config.yaml
experts_per_token: 8
normalize_top_k: true
head_dim: 64
tie_word_embeddings: false
learning_rate: 0.00306
weight_decay: 0.076
warmup_steps: 458
decay_fraction: 0.844
Below are experts of layer 5 (counted from 0) of a mixture-of-experts language model. Rows are named router (the router's row for the expert), up (a neuron's input weights, with its number) and show model dimensions 0-127. Each number is 50 + 15 x the weight over its row's rms, rounded and kept within 0 to 99.
Before each expert's rows: "gets" lists some tokens that make up at least twice as much of what it gets as of all text; "mostly gets" lists some tokens that are sent to it at least half of the time. This comes from a sample of Wikipedia text that the model never trained on. Tokens count by the router's weight.

# expert 51
gets: " S", " G", " B", " K", " St", " M"
mostly gets: " V", " St", " Ka", " Bu", " Ja", " Ri"
router:54 54 46 35 38 53 53 59 72 49 53 55 69 62 54 40 38 84 37 37 56 56 66 00 42 44 70 50 17 70 51 41 58 64 27 49 59 50 32 39 62 60 32 68 41 59 45 42 47 57 36 48 34 43 51 46 16 39 78 53 49 39 20 52 55 68 70 49 39 43 50 64 60 52 46 70 76 36 56 58 36 71 57 48 32 55 19 45 39 48 59 22 48 78 31 70 56 42 52 35 61 47 43 41 35 69 14 64 45 33 24 50 60 66 68 39 40 71 44 77 48 50 32 64 39 69 65 38
up2:54 08 52 51 44 52 49 56 43 24 71 44 62 60 51 37 54 56 60 76 43 59 49 59 47 66 36 36 52 66 41 54 48 28 66 59 61 30 86 87 51 46 44 32 61 70 40 47 57 25 27 44 48 47 22 34 47 45 62 50 49 51 38 54 44 69 64 59 70 68 55 77 60 26 82 63 43 52 51 73 55 40 59 54 28 22 49 46 74 49 35 41 59 30 45 63 37 47 43 49 57 69 50 28 53 48 34 63 50 51 40 18 40 95 60 36 29 63 25 54 39 51 65 31 76 49 46 68
up3:53 29 21 50 50 66 04 31 47 58 55 51 25 43 59 55 54 52 54 77 49 69 51 27 53 45 54 30 48 70 51 55 48 66 41 32 65 57 33 49 44 28 54 50 50 81 37 34 12 48 18 57 09 65 56 62 51 46 24 59 48 56 53 50 61 63 69 64 56 40 43 26 50 47 51 59 44 33 55 51 53 40 41 40 47 56 51 71 69 82 46 22 89 29 43 60 45 59 28 58 58 35 36 30 40 52 53 43 51 67 52 54 56 54 49 59 15 46 45 86 42 51 66 35 70 44 37 55
up4:28 37 46 54 72 22 18 55 33 53 63 35 53 28 41 57 47 58 86 48 45 67 45 36 29 39 12 53 41 62 58 24 49 51 49 62 42 78 73 55 61 65 56 52 27 68 55 43 38 65 43 63 38 45 41 58 60 66 35 49 50 57 42 58 33 31 61 29 56 54 31 62 51 42 74 37 56 50 61 57 56 57 55 64 69 51 24 42 69 70 42 46 46 63 57 79 33 38 17 47 35 54 63 24 49 57 21 62 49 52 45 73 53 71 38 28 20 42 69 71 80 73 60 56 36 42 53 60
up5:51 59 45 48 46 43 44 54 48 35 89 54 72 34 43 58 42 47 48 27 21 59 74 44 51 49 34 49 55 76 26 47 72 53 43 63 40 55 51 65 36 48 36 74 69 57 13 55 62 54 61 57 36 42 59 52 50 26 54 56 13 42 23 60 64 68 76 48 60 20 53 61 80 77 40 40 59 42 54 86 51 64 68 61 37 37 53 17 56 62 54 56 38 42 45 55 46 36 57 37 84 38 36 56 34 32 41 62 65 60 50 24 42 54 51 50 49 41 43 55 55 79 57 13 54 52 52 35
up6:53 58 49 51 44 60 43 34 66 48 61 56 50 27 24 37 45 39 49 33 52 54 72 48 43 08 72 47 71 59 50 54 57 41 48 51 08 67 60 51 46 33 58 53 33 57 56 46 69 54 40 63 45 54 35 41 58 27 27 39 41 38 48 53 64 44 59 79 38 27 65 43 57 54 77 64 93 29 57 38 78 48 48 56 48 42 04 44 28 60 52 60 41 59 52 50 77 65 49 55 48 42 35 20 43 52 48 39 66 68 29 35 42 27 50 77 72 56 63 68 59 71 50 52 55 29 26 67
up7:58 36 64 51 35 71 35 46 98 57 67 58 51 57 60 34 22 50 57 37 55 47 60 35 71 81 52 36 49 83 48 32 42 61 56 44 22 56 24 56 41 71 55 67 17 48 49 49 26 54 19 30 42 59 72 36 52 32 28 64 41 50 24 39 65 40 55 65 43 33 73 75 65 55 73 56 75 44 50 54 34 46 62 56 76 47 50 45 60 70 56 52 53 35 13 47 28 33 52 61 56 52 36 32 45 44 61 29 32 38 70 38 47 59 39 66 59 43 58 53 69 55 57 35 52 41 58 44
up8:53 25 52 58 32 51 66 73 62 18 46 46 54 36 32 52 24 57 45 62 41 58 50 51 59 30 52 31 64 76 51 27 82 54 50 28 47 52 63 61 26 29 29 64 38 72 43 64 38 39 55 57 33 53 67 43 31 46 76 79 40 88 37 25 63 44 57 46 54 58 51 54 42 61 61 61 54 53 65 54 30 48 89 14 35 27 52 20 54 79 31 46 55 69 39 27 31 75 50 57 53 45 42 60 61 41 39 64 66 54 26 42 56 49 54 60 43 50 53 33 47 66 52 47 72 54 40 55
up9:44 54 43 32 41 60 58 42 48 23 66 41 65 39 43 76 55 57 28 31 52 60 32 50 42 67 39 31 42 51 21 50 87 33 67 68 58 26 63 55 57 45 51 62 45 62 43 47 65 40 45 58 12 58 68 38 53 35 57 39 33 33 31 62 43 52 87 58 00 40 62 63 53 60 47 53 67 48 62 58 46 68 35 43 48 47 52 32 61 42 70 21 11 43 39 70 38 33 65 63 45 31 46 72 65 51 48 63 30 48 53 51 73 54 51 24 52 39 32 60 75 63 41 57 58 51 62 54
up10:84 29 47 58 55 55 48 42 75 48 50 37 24 48 55 58 36 26 45 20 18 58 78 51 70 26 51 49 56 60 58 51 60 59 47 73 42 52 29 64 39 37 44 62 45 73 50 14 67 37 38 48 52 64 22 61 59 38 31 64 51 33 11 51 41 61 54 47 22 14 55 52 59 50 56 56 57 20 78 58 68 48 43 43 63 70 35 28 47 56 66 58 45 36 50 80 41 30 40 52 75 63 48 64 36 57 51 34 56 71 55 52 53 74 49 36 44 41 69 41 53 59 46 31 65 54 27 49
up11:60 60 23 57 33 38 57 60 43 58 43 70 36 39 45 53 52 43 52 83 49 51 48 51 51 33 65 59 61 45 42 38 27 18 61 24 61 32 65 48 74 14 42 54 35 46 54 41 60 86 69 36 51 66 63 46 30 43 43 46 35 48 78 41 50 61 75 65 58 00 34 43 37 24 46 38 52 25 50 50 68 34 74 63 74 38 43 44 81 56 53 43 72 50 22 59 42 59 43 56 50 55 52 38 31 57 36 70 63 55 58 16 56 52 59 60 49 54 48 80 47 61 61 53 33 47 45 39
up12:53 51 53 60 49 67 35 99 61 47 49 34 62 32 73 42 52 35 53 31 33 57 67 48 66 41 73 57 82 58 36 33 29 43 63 24 46 49 59 55 35 58 43 57 65 44 59 45 52 64 63 68 36 26 69 57 50 40 26 59 61 51 32 16 68 60 36 40 39 55 71 77 25 44 43 41 55 39 42 67 63 54 45 60 43 62 18 52 46 64 23 39 49 42 46 49 64 78 53 62 41 52 51 74 54 14 44 54 38 79 68 54 46 69 41 53 23 61 42 33 58 24 54 26 42 33 37 50
up13:54 36 43 36 50 57 60 81 59 39 47 52 41 67 93 55 39 51 29 47 49 44 46 67 63 57 50 31 32 73 54 32 54 65 42 58 20 23 43 58 32 55 33 49 44 50 51 58 56 19 44 60 42 92 57 60 43 46 63 13 35 38 58 58 52 50 61 63 48 66 54 60 52 48 66 45 41 89 48 82 38 44 39 43 46 74 59 46 80 71 44 57 50 21 43 63 45 42 48 37 49 31 52 37 48 48 32 49 45 62 12 34 50 68 56 03 27 48 40 47 37 38 66 48 60 51 41 53
up14:55 59 56 21 52 59 49 60 69 50 32 78 39 51 73 51 35 65 23 53 45 64 41 44 53 35 50 48 59 78 66 27 74 62 41 57 30 38 35 44 43 73 50 37 35 55 42 69 73 21 45 25 89 50 78 29 42 63 39 39 55 53 18 52 84 65 49 51 31 24 85 51 56 70 55 35 62 36 66 53 75 78 32 41 33 45 61 44 47 54 39 46 36 46 43 65 63 21 48 40 47 52 43 43 49 63 60 18 41 58 44 47 59 50 54 57 68 38 37 62 54 52 63 30 43 59 27 50
up15:53 61 38 28 50 39 69 73 56 59 42 63 39 46 56 31 41 50 48 39 43 50 54 31 37 68 37 66 47 41 58 42 69 32 47 62 19 67 48 45 41 79 43 77 52 65 42 55 60 70 60 52 57 23 37 69 35 77 69 42 58 80 13 66 33 45 56 54 38 06 46 38 32 71 45 45 35 35 45 51 65 51 43 59 66 64 63 31 38 59 41 62 21 61 69 57 67 64 48 37 49 75 67 36 75 36 54 68 42 37 52 55 60 67 51 31 20 32 34 42 71 64 20 48 44 50 32 55
up16:31 49 51 53 25 35 53 40 57 57 64 44 49 46 32 31 43 47 49 17 47 60 50 36 30 33 42 52 50 64 50 15 77 57 27 62 43 84 31 72 39 64 48 98 45 51 48 75 66 53 58 58 48 52 35 34 62 55 40 33 58 63 16 59 54 52 48 38 52 34 51 74 49 52 64 77 50 25 50 76 66 50 42 41 33 59 09 34 59 76 43 53 37 57 46 73 33 55 36 68 65 57 78 43 58 71 60 38 34 54 22 39 62 49 45 65 57 54 54 48 63 41 70 43 29 46 48 43
up17:76 50 41 48 36 72 36 57 46 46 40 34 26 55 52 47 42 53 58 42 46 64 81 66 50 41 58 71 55 30 58 35 49 81 43 31 45 59 42 53 58 69 54 48 37 57 26 69 53 61 73 41 57 31 62 29 60 26 49 50 46 42 15 36 38 56 64 36 58 38 58 45 25 54 45 63 34 54 48 71 55 49 64 32 56 61 43 50 87 55 20 55 59 88 51 59 70 58 39 28 80 36 48 50 45 00 42 62 42 49 44 60 33 76 40 57 35 64 56 27 67 60 71 50 42 33 33 47
up18:53 34 37 66 44 22 60 72 46 53 69 43 72 23 22 55 51 54 56 61 43 62 72 29 37 59 39 38 52 86 29 60 53 71 49 22 54 57 46 72 54 47 26 69 49 44 52 46 39 44 59 67 30 43 50 26 53 65 74 48 37 55 55 32 62 69 71 38 67 36 66 69 42 48 51 64 45 47 92 43 37 51 64 39 36 54 71 18 63 63 48 50 39 51 50 46 55 52 48 39 38 49 51 47 48 45 25 51 47 41 67 46 32 56 42 77 06 58 66 47 87 26 72 37 66 60 35 54
up19:38 57 45 55 63 53 33 42 37 26 35 46 81 28 25 56 19 59 54 28 38 40 54 52 53 14 71 54 54 56 47 43 67 51 41 78 53 64 46 65 38 67 50 59 63 41 48 47 39 37 34 32 59 67 28 65 52 19 25 52 36 40 17 50 70 74 56 46 59 29 42 61 39 37 74 38 60 75 47 68 86 62 44 51 21 63 55 62 53 51 54 51 43 55 50 71 52 46 53 55 56 46 69 39 74 48 65 82 46 57 73 50 47 75 40 49 35 69 19 47 45 55 82 38 62 41 55 53
up20:69 35 33 49 44 48 35 26 60 47 54 64 72 21 40 36 19 74 50 55 30 78 77 34 26 58 42 81 59 50 39 47 47 50 54 45 54 57 51 56 50 29 29 57 55 86 34 48 33 50 52 82 52 49 23 48 62 24 49 47 47 78 27 17 37 58 77 49 70 46 74 48 35 55 58 25 51 46 59 66 58 35 34 49 45 43 66 44 52 62 24 54 66 53 44 49 59 60 34 35 65 56 56 41 56 53 07 48 57 46 46 44 27 74 43 68 35 45 45 45 74 58 55 50 48 52 24 50
up21:46 43 29 40 69 45 15 60 37 56 59 73 60 42 55 40 53 28 50 64 42 67 84 26 75 56 59 42 63 44 52 53 68 44 72 43 53 63 40 46 33 30 52 47 23 36 54 38 44 56 31 22 46 64 41 72 44 51 21 48 32 33 12 43 58 63 56 56 41 37 59 41 51 31 54 33 48 54 71 44 63 68 31 89 35 63 49 63 69 73 33 53 81 48 48 58 77 28 40 44 56 70 57 56 67 47 69 55 37 53 50 28 43 41 60 46 09 61 42 63 51 34 51 68 44 28 53 48
up22:62 24 34 44 53 50 39 70 42 37 58 54 66 44 70 38 17 63 49 46 41 48 62 47 60 58 45 74 82 70 61 44 51 37 48 33 28 77 39 52 39 45 43 55 49 90 34 27 37 40 71 47 30 32 36 39 40 33 66 51 55 69 22 24 28 45 64 52 58 24 52 37 14 69 57 54 40 50 33 57 60 62 50 30 46 75 33 60 63 63 40 86 53 60 58 37 56 51 38 26 78 59 68 55 66 40 58 22 52 67 38 37 38 65 68 43 51 45 41 45 32 37 50 46 54 76 61 50
up23:42 42 36 22 40 52 26 66 58 35 53 40 55 48 41 47 23 55 38 30 41 99 50 53 42 34 48 68 53 90 62 51 60 53 53 36 70 79 58 41 45 55 45 75 81 64 53 24 46 30 48 49 47 51 39 27 41 42 56 25 51 49 31 76 76 59 54 36 60 58 56 75 47 30 61 40 87 28 44 64 66 49 66 28 23 53 52 59 70 44 56 37 79 68 53 62 44 30 44 50 55 51 71 66 37 43 31 50 41 57 29 31 44 62 44 41 60 76 43 50 47 50 46 40 40 48 45 67
up24:61 50 50 58 67 49 61 41 63 17 57 38 29 37 70 37 61 48 49 63 49 86 54 66 39 51 24 26 52 71 34 43 47 96 52 35 50 51 60 72 54 49 35 63 43 68 50 26 71 37 52 58 35 51 30 47 80 49 31 49 40 37 46 35 68 63 63 38 49 37 61 56 45 40 44 51 37 53 59 58 76 41 44 11 39 41 48 61 73 51 26 47 55 10 59 53 63 72 46 60 41 61 29 44 45 51 53 46 61 51 35 69 24 62 61 18 29 51 26 51 69 28 66 60 52 42 70 59
up25:37 49 45 57 83 44 18 41 14 05 53 25 57 48 39 29 71 41 61 26 44 53 55 56 56 81 45 57 46 47 54 55 41 47 24 70 57 91 46 73 46 40 32 71 37 58 33 57 27 41 48 45 38 44 66 46 14 46 57 43 35 60 33 56 74 55 58 53 44 45 68 56 35 44 58 49 26 54 47 76 75 52 41 29 27 49 72 29 51 45 43 50 46 44 50 72 49 65 47 53 66 38 41 38 56 67 48 37 40 65 45 47 56 32 69 44 64 32 55 42 84 37 60 49 72 64 68 56
up26:62 66 25 50 43 85 48 78 76 64 64 24 79 21 80 32 41 65 48 49 40 57 46 32 51 57 46 47 54 41 34 68 46 61 35 41 37 59 48 56 51 79 25 65 60 45 46 13 54 47 41 45 51 45 42 56 57 51 55 41 48 64 32 31 52 47 55 29 39 38 52 56 44 21 83 38 37 70 42 51 56 76 49 29 68 35 41 38 46 50 56 62 65 45 37 23 42 69 17 32 55 50 70 20 48 39 58 65 73 63 50 46 38 66 60 60 53 66 46 37 55 64 52 50 71 17 68 44
up27:60 58 50 16 49 49 44 48 68 77 67 28 49 63 63 45 42 52 37 44 48 98 38 52 21 38 64 30 52 32 60 48 63 61 52 06 28 23 58 26 30 59 64 62 54 63 20 62 24 43 42 43 60 48 42 47 40 49 70 32 59 87 51 66 83 44 52 78 55 49 62 30 57 31 86 56 60 44 70 46 45 48 35 46 25 56 37 54 60 67 62 40 52 55 51 62 41 38 45 51 42 74 51 44 53 44 33 30 63 62 49 67 52 70 41 43 34 42 24 59 43 56 58 61 41 48 49 58
up28:55 45 30 41 39 42 65 48 37 43 57 78 53 28 65 43 31 56 35 55 45 52 43 36 33 64 61 50 49 58 64 06 50 48 60 47 47 68 54 61 46 52 44 64 53 88 43 64 51 62 66 58 53 21 58 61 23 70 50 91 53 65 50 35 47 37 43 73 79 21 42 53 61 51 61 63 27 57 61 46 35 48 73 60 45 22 30 22 40 70 54 24 53 60 83 52 26 61 45 11 67 53 37 40 45 57 46 44 55 24 37 77 47 50 60 37 47 53 66 57 53 45 60 68 43 60 61 41
up29:41 45 53 16 71 80 38 56 41 48 38 51 65 67 63 40 35 31 36 56 56 34 28 43 60 37 35 51 58 80 40 46 50 46 46 66 52 52 29 45 48 81 48 69 34 59 32 28 46 44 23 57 63 39 26 73 55 31 27 41 47 70 73 46 71 45 43 37 32 64 56 75 56 44 56 46 66 52 47 66 65 46 34 43 43 67 52 64 30 66 32 43 52 40 09 37 75 46 42 56 73 79 56 56 62 55 44 59 25 66 48 40 60 54 59 31 18 74 50 44 22 79 46 53 70 56 53 49
up30:55 37 25 33 79 36 62 46 30 39 51 19 54 50 56 39 44 62 38 56 32 47 36 50 68 18 61 60 54 67 38 50 47 49 65 48 48 41 58 61 44 32 36 87 62 61 49 41 50 42 52 55 41 69 39 31 53 44 44 52 38 51 43 39 46 71 72 45 55 43 88 58 46 37 71 68 47 62 71 59 53 53 43 68 53 33 46 37 78 70 45 62 39 51 55 27 52 66 32 31 44 70 67 64 58 60 10 62 50 56 40 43 42 63 53 43 49 30 45 82 63 26 88 26 57 67 22 81
up31:49 23 68 51 44 65 48 70 51 07 49 35 47 63 55 61 46 25 27 24 61 38 60 56 60 48 51 43 42 56 51 65 54 26 40 30 42 35 54 64 53 71 45 70 51 59 29 32 88 66 34 55 62 56 44 20 56 24 63 44 49 64 64 67 44 68 68 56 55 40 69 49 39 42 50 52 40 73 12 69 71 70 41 40 54 43 55 34 68 68 31 71 40 33 37 45 45 49 25 59 46 50 59 41 59 65 24 25 50 70 55 60 38 70 44 43 27 73 50 29 47 53 41 40 43 23 50 73
up32:48 65 57 33 23 67 43 63 61 40 68 40 64 46 52 40 34 29 37 14 63 36 78 32 52 22 38 43 53 47 62 66 64 48 74 45 29 32 79 56 40 88 47 61 72 65 27 65 57 47 52 68 57 64 28 25 61 44 52 42 65 40 57 38 60 51 50 51 57 58 73 67 60 48 57 41 69 38 45 33 53 73 23 39 14 49 41 54 67 58 27 76 64 65 45 41 50 58 45 47 49 48 50 60 48 40 50 53 40 68 49 47 02 43 38 28 57 68 67 65 34 67 64 47 30 47 46 63
up33:28 42 86 43 38 65 77 17 88 46 42 40 42 61 57 52 42 69 59 19 34 43 71 23 57 56 83 59 61 49 24 60 61 63 49 25 52 42 55 54 50 65 37 51 48 49 67 44 59 60 37 64 49 34 37 40 26 19 61 46 61 41 42 59 45 74 44 37 59 49 55 66 41 47 55 70 61 34 54 42 43 42 65 55 53 46 28 72 14 42 72 69 48 59 31 60 47 30 30 72 54 57 48 71 62 38 49 50 17 64 49 50 47 41 43 53 42 83 57 51 47 70 43 37 36 64 50 19
up34:26 55 71 56 54 99 72 23 62 35 56 41 68 51 49 62 58 50 57 30 49 57 62 56 28 43 91 61 54 72 40 32 55 43 54 19 30 47 46 43 32 65 21 50 33 39 53 45 56 55 54 58 50 52 35 15 23 46 47 67 46 39 38 68 74 76 45 26 56 71 54 65 53 46 60 75 54 31 53 38 52 60 64 61 33 53 32 59 28 40 70 25 31 80 39 65 49 35 45 47 47 68 38 75 63 63 41 35 38 57 34 39 54 48 46 50 70 41 35 36 35 54 59 49 55 50 59 32
up35:90 38 23 44 61 55 48 60 44 58 40 60 44 63 43 62 15 55 66 64 38 45 49 42 46 55 66 65 54 78 29 47 46 49 40 29 53 35 41 51 41 50 50 66 45 65 25 53 45 41 33 30 62 31 80 51 39 38 52 50 48 71 53 29 54 50 59 61 25 28 77 66 62 55 54 51 93 31 42 34 42 46 70 49 60 45 59 27 38 60 44 46 29 42 39 40 64 61 45 66 50 72 55 28 41 36 42 32 63 53 66 25 59 49 67 78 60 27 57 41 40 79 59 78 71 25 23 59
up36:52 13 34 55 79 61 42 45 34 51 60 52 45 51 61 48 27 54 71 64 48 57 85 59 76 53 57 36 50 43 37 54 54 52 43 27 43 56 65 66 53 50 49 35 55 94 43 41 28 51 63 44 42 52 39 71 35 58 44 23 50 32 42 63 54 81 52 47 76 30 58 50 52 45 62 50 56 46 60 72 40 45 63 76 34 55 57 65 43 71 46 45 42 52 41 70 61 39 50 74 76 53 42 51 59 52 36 68 36 74 07 42 42 77 58 24 26 69 37 41 26 35 62 27 31 47 69 44
up37:47 50 41 54 52 27 36 57 48 23 66 68 74 48 73 47 52 55 58 33 41 58 54 73 50 54 40 93 63 55 47 28 38 41 51 47 50 49 53 24 59 38 48 53 56 41 44 33 49 31 51 54 65 60 45 50 41 35 66 18 01 48 53 69 58 78 56 52 54 15 58 27 70 43 28 33 70 67 25 79 54 44 37 47 52 72 67 21 71 44 31 45 67 67 21 68 55 71 44 44 59 53 54 36 57 44 41 37 47 37 54 50 45 75 50 45 25 77 45 41 69 43 51 60 46 55 49 71
up38:55 01 43 66 30 35 41 41 36 66 48 09 91 32 42 61 39 41 74 57 42 36 60 32 46 53 62 38 45 47 44 57 27 54 29 24 49 60 79 54 47 23 31 68 57 71 59 29 31 69 44 61 29 43 81 33 45 40 41 64 47 57 65 46 51 72 66 70 54 38 55 63 38 54 40 66 60 69 53 47 49 57 64 38 40 37 69 51 71 80 58 53 36 31 43 24 67 66 39 30 56 55 69 57 48 45 20 39 49 51 68 53 47 48 43 45 42 51 71 65 43 57 69 44 58 56 50 55
up39:39 68 52 45 68 68 17 35 66 58 23 55 64 31 53 24 53 31 35 32 44 87 61 38 17 55 57 52 59 57 42 26 41 50 45 29 54 67 57 54 39 60 24 36 37 51 52 51 42 64 57 65 39 47 24 29 77 53 34 44 48 40 47 34 69 79 64 49 55 57 61 54 62 50 67 37 67 50 40 66 65 59 27 72 59 41 34 41 65 76 36 68 68 51 50 45 79 50 34 66 80 54 63 61 45 61 19 31 50 65 25 20 31 56 52 38 38 35 50 66 50 47 56 27 46 61 49 47
up40:61 42 40 55 34 53 28 88 41 61 55 56 48 49 74 35 42 35 35 46 46 41 76 31 69 48 44 46 41 46 58 56 29 30 49 45 58 54 58 66 28 54 39 53 50 64 29 59 48 61 43 36 43 05 56 49 60 52 53 54 46 61 11 29 61 46 66 41 62 41 58 67 43 54 91 73 28 56 38 74 48 51 44 57 70 30 47 78 42 63 60 62 53 29 69 40 64 21 57 46 60 76 63 17 59 55 40 66 37 62 34 31 29 63 50 48 34 41 56 44 48 25 73 60 34 59 65 74
up41:44 51 42 63 57 72 47 43 78 73 41 56 52 57 40 52 31 21 51 28 48 83 64 41 45 35 49 34 59 48 39 40 31 32 62 41 44 59 38 54 15 49 41 50 66 25 32 64 60 41 36 73 50 32 34 41 80 75 44 35 47 64 20 50 70 71 65 43 57 48 69 46 56 60 37 44 37 57 47 69 51 50 54 46 46 61 20 58 27 73 32 48 86 55 44 43 84 54 47 57 63 48 66 56 57 50 00 39 29 74 64 54 53 43 52 39 58 49 64 51 62 50 33 37 43 32 47 67
up42:57 60 26 25 63 55 50 40 64 47 64 52 63 27 39 46 56 62 73 58 34 65 54 61 26 26 56 60 55 39 41 41 46 44 40 56 47 51 45 75 62 51 58 51 26 58 48 51 47 61 48 34 31 61 11 56 31 41 40 53 44 51 26 73 68 56 48 45 58 50 57 50 44 50 33 33 68 39 48 46 67 29 37 51 40 28 20 45 33 53 30 49 40 63 58 89 84 86 29 60 50 39 40 30 41 55 33 56 68 92 51 38 41 88 48 42 47 67 61 82 52 52 31 64 57 33 48 33
up43:67 36 42 33 49 29 47 61 99 59 39 59 28 42 65 51 56 47 46 54 40 83 59 45 27 40 28 52 45 85 22 34 48 48 48 26 49 62 50 21 51 45 45 37 60 56 19 39 05 47 30 47 33 71 74 34 48 53 61 36 38 74 49 49 55 54 65 65 79 45 54 51 27 32 56 61 68 42 85 74 53 56 63 55 43 47 54 39 63 56 21 27 78 52 36 48 30 67 52 51 57 49 48 42 51 52 37 60 46 44 51 56 58 54 57 44 33 59 33 49 39 54 39 58 75 63 50 59
up44:49 68 60 61 51 55 65 65 64 68 55 57 45 49 38 70 24 50 51 63 19 71 59 54 29 55 70 59 55 80 38 52 43 36 38 21 42 31 68 45 26 66 68 49 61 47 49 51 32 34 43 65 49 49 35 50 57 42 45 42 40 74 49 75 58 78 47 45 55 32 72 58 53 37 39 40 73 25 30 51 47 60 31 42 16 58 45 55 50 42 37 68 28 63 59 54 33 30 65 70 51 54 70 69 87 42 68 30 61 60 68 41 28 84 59 39 18 44 56 36 70 46 63 26 51 73 48 53
up45:60 47 31 27 63 33 67 48 45 49 47 75 28 40 70 88 56 68 53 15 50 60 46 57 52 20 73 52 42 46 39 43 75 42 45 55 51 42 54 48 52 55 32 64 35 58 53 63 67 38 66 25 39 88 51 55 24 29 55 53 48 56 70 57 61 49 60 76 18 41 58 62 51 67 52 42 74 52 26 47 61 53 50 50 59 50 31 39 32 49 39 58 26 61 38 85 63 19 56 63 73 43 47 12 68 50 56 64 26 45 21 57 60 49 39 33 47 49 40 50 50 49 64 72 64 37 53 57
up46:53 52 43 51 68 57 51 70 62 38 66 38 46 42 40 36 52 49 46 55 57 90 66 36 56 70 35 36 59 55 53 62 68 35 70 55 48 38 78 76 33 37 39 55 33 48 34 58 76 37 36 54 23 30 15 44 46 47 68 46 27 54 06 22 51 40 60 79 52 61 61 40 56 45 49 49 25 38 60 62 40 50 32 54 52 58 44 41 53 45 47 54 60 33 28 81 73 39 55 53 52 43 76 45 77 63 46 22 53 52 31 48 31 72 67 53 31 50 54 29 55 48 47 59 21 18 35 59
up47:53 45 57 72 56 52 48 45 42 59 80 35 40 55 59 47 36 57 61 27 46 45 57 41 53 66 48 32 53 64 60 54 76 49 61 51 51 30 71 68 58 62 56 47 51 66 38 39 53 45 17 58 15 62 48 83 62 37 50 47 41 58 55 50 24 74 49 47 68 26 60 53 20 49 55 60 56 24 36 53 43 57 14 49 73 63 54 57 47 46 57 52 70 33 61 63 28 41 15 38 39 40 55 36 38 73 61 60 60 61 73 62 46 37 15 65 53 33 46 44 76 50 92 39 48 45 09 55
up48:57 49 54 49 59 50 18 23 86 52 48 80 52 17 29 41 36 25 50 43 33 73 64 58 36 51 22 60 39 56 44 55 56 38 62 27 32 67 62 39 32 71 46 47 55 83 42 59 44 58 73 51 53 32 14 52 50 56 67 44 51 66 22 46 69 63 73 48 46 60 66 72 45 70 61 46 66 40 64 46 55 46 64 52 35 57 67 51 37 63 32 69 48 52 48 65 41 52 05 36 62 50 50 48 62 35 20 60 51 68 48 44 47 23 47 15 36 53 53 61 42 48 72 51 49 37 43 52
up49:32 49 74 45 36 48 45 34 56 72 38 41 72 21 42 25 42 86 45 56 49 57 42 39 45 09 76 61 62 66 40 34 37 35 35 20 46 50 53 55 53 48 42 82 54 63 45 54 43 57 65 89 49 55 54 49 49 41 69 42 65 47 54 36 55 52 48 37 30 48 67 17 21 52 36 49 79 35 72 51 68 29 46 56 22 51 61 50 43 66 11 72 61 63 56 53 68 72 38 63 58 45 57 40 43 39 37 51 64 51 65 34 38 68 35 65 50 51 60 29 46 60 53 34 50 70 45 71
up50:66 55 65 58 47 29 51 64 53 71 51 37 56 36 71 71 58 35 40 40 38 53 65 42 61 54 55 29 57 34 48 43 50 82 22 58 58 49 19 56 43 53 66 58 43 46 38 72 44 33 35 46 53 59 28 58 59 47 25 44 42 46 56 81 45 46 55 38 52 17 51 60 55 50 48 69 18 86 20 71 52 77 19 38 46 43 42 52 54 57 63 41 59 56 27 62 46 57 35 80 52 23 71 51 35 43 43 47 57 44 77 62 49 41 46 45 18 75 42 55 59 58 53 44 92 40 60 75
up51:54 58 32 60 54 52 26 63 14 03 40 71 41 60 45 14 29 59 45 51 54 37 50 22 41 38 59 23 56 61 66 58 62 33 67 49 61 68 53 48 58 48 51 58 57 69 40 59 66 69 44 47 45 24 48 59 24 38 60 74 43 75 10 34 45 69 61 58 41 53 62 37 28 71 55 62 51 64 69 53 27 59 66 62 59 42 40 31 48 50 44 40 51 58 45 49 56 74 53 18 46 13 38 37 55 40 55 40 50 29 44 59 43 55 54 56 81 60 39 62 58 42 58 79 40 51 63 63
up52:65 58 48 53 37 63 40 66 51 53 30 71 47 43 41 39 41 52 48 32 58 73 35 30 45 65 34 67 53 66 43 71 72 53 64 84 06 66 48 65 44 54 52 42 35 51 41 37 17 56 36 46 59 50 62 17 83 37 63 33 43 46 48 51 41 56 83 39 25 35 47 41 49 53 70 39 51 55 52 66 56 57 15 46 59 58 68 35 61 53 58 56 45 55 39 32 62 69 15 38 41 74 56 21 64 50 27 34 38 33 46 54 56 96 55 69 43 42 46 52 58 61 42 42 52 55 28 51
up53:46 40 42 49 63 49 39 49 35 54 17 65 23 47 69 21 45 65 49 62 48 86 50 43 29 63 70 64 54 60 32 23 54 44 41 50 53 66 74 43 53 52 43 57 32 76 31 51 53 44 56 54 73 70 44 40 58 52 51 35 60 57 42 58 59 66 76 58 41 34 50 13 33 59 70 48 52 74 69 45 45 44 45 31 33 45 39 25 59 52 40 50 36 46 43 32 55 41 59 42 65 56 46 71 47 46 42 92 13 60 41 58 61 60 53 31 62 14 25 59 75 45 53 80 61 70 37 65
up54:67 55 65 66 42 57 19 49 24 21 45 49 48 65 60 44 54 41 84 49 19 47 65 45 61 54 62 52 69 49 48 40 66 78 53 43 32 59 32 62 39 52 31 54 58 54 39 47 60 52 70 53 68 30 67 50 72 17 47 41 22 36 33 58 36 62 50 42 51 62 88 73 22 59 50 64 73 82 65 70 51 48 49 53 54 81 39 48 45 45 21 50 55 16 28 44 56 50 27 67 45 44 58 55 62 41 41 39 35 56 47 60 35 38 22 75 47 68 49 30 55 39 58 45 35 50 50 67
up55:37 51 81 51 54 71 64 51 52 37 27 49 74 55 56 37 49 64 27 38 35 70 46 40 37 36 87 49 63 55 39 64 67 57 42 25 36 47 33 44 53 75 44 68 40 57 56 55 69 64 49 57 76 39 52 35 38 35 36 32 63 50 39 67 77 53 44 52 50 67 64 64 73 44 60 56 66 45 49 36 73 53 39 47 11 49 33 90 03 37 55 51 48 57 19 61 70 42 42 38 58 40 54 71 53 58 50 28 29 72 26 28 42 50 42 46 40 67 44 48 29 62 43 44 42 67 47 43
up56:41 16 43 61 28 40 60 45 52 50 56 39 52 41 41 45 51 62 62 40 50 55 73 49 48 54 59 85 58 50 20 52 53 46 48 10 49 46 47 36 78 46 41 50 72 59 48 36 58 69 29 61 22 69 51 54 51 53 40 42 32 54 64 55 74 63 54 57 58 26 50 43 48 53 33 75 85 66 36 71 50 29 32 43 49 71 39 45 69 52 44 49 62 77 35 46 74 66 52 24 67 59 59 54 64 49 24 37 35 69 71 69 38 77 39 39 04 46 51 37 57 52 54 30 27 33 55 54